config = dict(
    routed_scale=2.5,
    attn_scale=0.235,
    init_std_down=0.0129,
    grad_clip=1.0,
)
Below are experts of layer 3 (counted from 0) of a mixture-of-experts language model. Rows are named up (a neuron's input weights, with its number), down (a neuron's output weights, with its number) and show model dimensions 128-191. Each number is 500 + 50 x the weight over its row's rms, rounded and kept within 0 to 999. Numbers have three digits each.
Before each expert's rows: a language model's description of what the expert responds to; "mostly gets" lists some tokens that are sent to it at least half of the time. This comes from a sample of Wikipedia text that the model never trained on.

# expert 16
See also, subordinators
mostly gets: "See", " While", " Although", "While", " others", " See"
up0:461457483433611625555444434538471511524580553317474411580472475462450483481529479493467337528588550409500445562525429532515509512406441490504554508548502553553511515511524556493451506496487513
down0:350545553505439528563433478511503532487475487457442417529459498474481513489542505473534507504501438525545500430558530555476503478466539499529510513471484621508524456382533490438433550444502615
up1:509572496476497518511512401518432489580487608516494412551530549481550506491603487515526394468491601531522522493495502544485503454577579528548515520476431472499468569352479547467497497530484531
down1:461478440530488575469533502450515492480556504543444536497482564372459442468517533512488540452522502490536416509477517430483524440488503595524449557453491574446429525539506475457467393504538437
up2:575532513572551522550511457530492455511513571501439512552509545456530463528498395554461355598503491490572467570501414554588456607602509593494452495529477520525524477474470463543523454570596518
down2:526485459525505473536521497544499512546493541511462507464485521522486492540534460545548465484477474499480523548529478501510488487482459556540526495459498447461479504523482530552492534488493532
up3:409512491513522470501470553498504553610524522519491391572463484587523433508553527521481521488544551348553574470575574540595448514510485595527588490550540612506411576500526455498530452433449499
down3:532478430541593597541483450473418501509509515593530503552503535433456444477432472473470506505545450480488396550463389452502488541506497429605468491541602634572489539522549479506451463444593423
up4:477490508455446635532538421511490508515499484490522411534523490510489496511511455549500385524468501538595563575617466546452489552567569544512508472498513539527456498454480517506480440522497428
down4:496485505534467509573484572433534520502570488567499476535551506480467517486429481619513503482516443491526522485506445519427487513459477557525402501423560549479472551552547587509464510500526600
up5:516503527503557615532606384506509504556569584529478479513488518486544467498528463521432366489456460467538540534499401515599457530508473598558534442505511546503479552522490467481438446491447409
down5:422460544506447475525517461515441477555552519510469460429467551461476486490485463692540473456481523479513510458502486538425535479516514501520505494435525472461430521467467479525456538516442543
up6:572508533514501588557631399473562504598599597545468415517483549505537487491489484537431353518524433444538523530546402594594479506527524610488500424533480508499549512512465500502509456526475427
down6:450448494516451493484561455529464497553563468508487466476508511475452491473507500668508513452517466487513521477503443529402511496497488572501517513406504490476482525510570445515451509526476508
up7:395489472457480545581502577546559538478591547585533396488567551518404539496554508556528467472470451439435473498556562558556457480461572475500486577504558569509570524522502483456474516527497485
down7:332518562478501435479508530469538512462508525450513512498524477515582503400442512448470470435494484472515509529425483434473509491442533533492475474494550494544474455498474470585505513526455540
up8:508475444527506580506466495550540493407561552350360436494453501500491472439516425476436482513531559524530381532536518535551578448538495473484515524486517553521539501483497488544513484523609553
down8:507573457519490548633464537524537574552493511483491434480494488473477488508540488356546463542487412461487523517488485427495481466501555480542471551462493496533514496473635532548448504530541533
up9:537513457490535525425435438415471627539500504520555524516451517522503512461476453441495460441606558505399558547496534537533511599556473509481481542458466498505535624442629503523492518391591562
down9:474554640409462431589496468474470449507492437514493466499533542601572446629432508538472528561497523521486523456545406440458478535605479467566567475475410424470574479507484458493443430509583404
up10:468450504403512621551480454541511529505525543405572388571383502489477525497552488497486488477535520510440478526537479558423488372419468475494529479504493561521517515501524552498479554519436449
down10:363496601472455612510426517515497571541526502483535423547429472538473515464525537433452514503528487504516451417532583559460558468439565506487484496502532568516546495444526418358467518496561488
up11:493445475516537464547445525448424517523493484493572457452419477469495552471455529445483470542584446541580503479528491530520419412589577529498508491446480489565479470559526528502412491419509475
down11:491426559427537415543503532523486471504505420478530447562466466523496451506438414563532603450445517543425538555486423417489443536579426503471503582503607534459540506450551498528571490514502498
up12:511509565473472612590465553563602508538483567519577465464441578501564438494616511509458457582533467426446519514477460511512466432458454504559499520528489492455522542532545556568462461537435554
down12:443470553519471629485531458506416526527482475467462456504444471587437511511557525509518519443477519446487468429571571570465587493482503518471524494444433467476500480467483435402474480515472493
up13:505522553438504628552584487468540497531465605634528383529435540456521494489606516477496476515481528551420513461547518488454405407502547520543487510490497524521494499509515568475496469542475459
down13:482426498489494576468486531500472547540560540572562509484512527556425517517531563500455519459522562509455441500450584461455596456449506551460484509467524471427476543576508459405497458539579425
up14:555500568599446432540522546532535530589541524569489505500451514567522463530519513509454527567632494539466443470571493599506355540531563468499471523539543493455526491546463446539577517543520508
down14:552474510506522472446494492562469501531477486506505512520472504543475487541514479546505467507499545506499513521511516525482466530514469538451511496514525478494475508498472468515533501516486462
up15:518502557544445495497493504534482512503506507539454509530456527506595433500509476493498548523592470550436476511588510547485448523521521530523456572547455480473530488443489474551550509512602577
down15:513463487500510483483476497561500517533478510517510523515478488516483475539513465522509455511495522512477478528520499514504474516514451539482504512512518458512503492488487473520531513514505476
up16:510543460479471513513594400510498531457571501490487493513512479524443470501437459479402534603471496461499510474542533506570468409476516546486590487443613566500421540499539470500475441465551412
down16:543463445539522496412506547543391543457466540458467534506437515521559504473448560505488481489569597554473551541469504481458441462530465534385502507576483542479563562518575524545489490564549456
up17:451506492521501550521627461509631506608514571530452395509499540549474440493534465493388429556614505478519455536444463512465416498520587518509505481522538510513506494501503444516502487529456401
down17:636523527514497479430493469549432512614489402515535451461557514601384555558530533542544462490510475500518553500514567512510551449536507468510463478434491482478443562488497475443470455496453469
up18:510508444454514617565440423521495505438509576470477444531462544439527505465544448462491540452456532544444476487490599473462443460540525473555505523454453462567449486414499537472506468477560551
down18:519493461478555546559470614481585554505528532552540532457496475506499422512521557291410514560473506434435453530485518410486555426474505470515422533473492505497492454606564567566508482550618507
up19:499413547566456393488505585533478512491510477641516516495531503564492477479469552461526562472541443521460518444560511608473384511504506493523503498535533474444502495507496508503510525511506580
down19:499487516511490448410476524541492489497474489518534536504487476496530508497460467539476467481534535505519494522514490545492452570503471514440501504533526485518517486476447438497554504523500488
up20:396456449503487570521511473549613544517507551386408328477424500561455478489540529465431555497569534492428419518508507485420419424507571468468511536493520512590509484420506439495501500502544456
down20:608518509519574524438454538538494575528424399463521415517499478535433592428510543345478525539529472491520550502432591501555528443521560358483402527495482504563511527464544497447536479479476460
up21:556494617560443541575522437544501473625490568548463511576510565538526486491454476520490445525530470492520510502604404532536374516547509574537550468544546496463530490589430448522510509521443458
down21:527475506518467482481525471534475512535501509511523501491491500520480504560531456576521462492500507493489523499525481530458482525491452539496505491474519460478482534514471481510497505501485519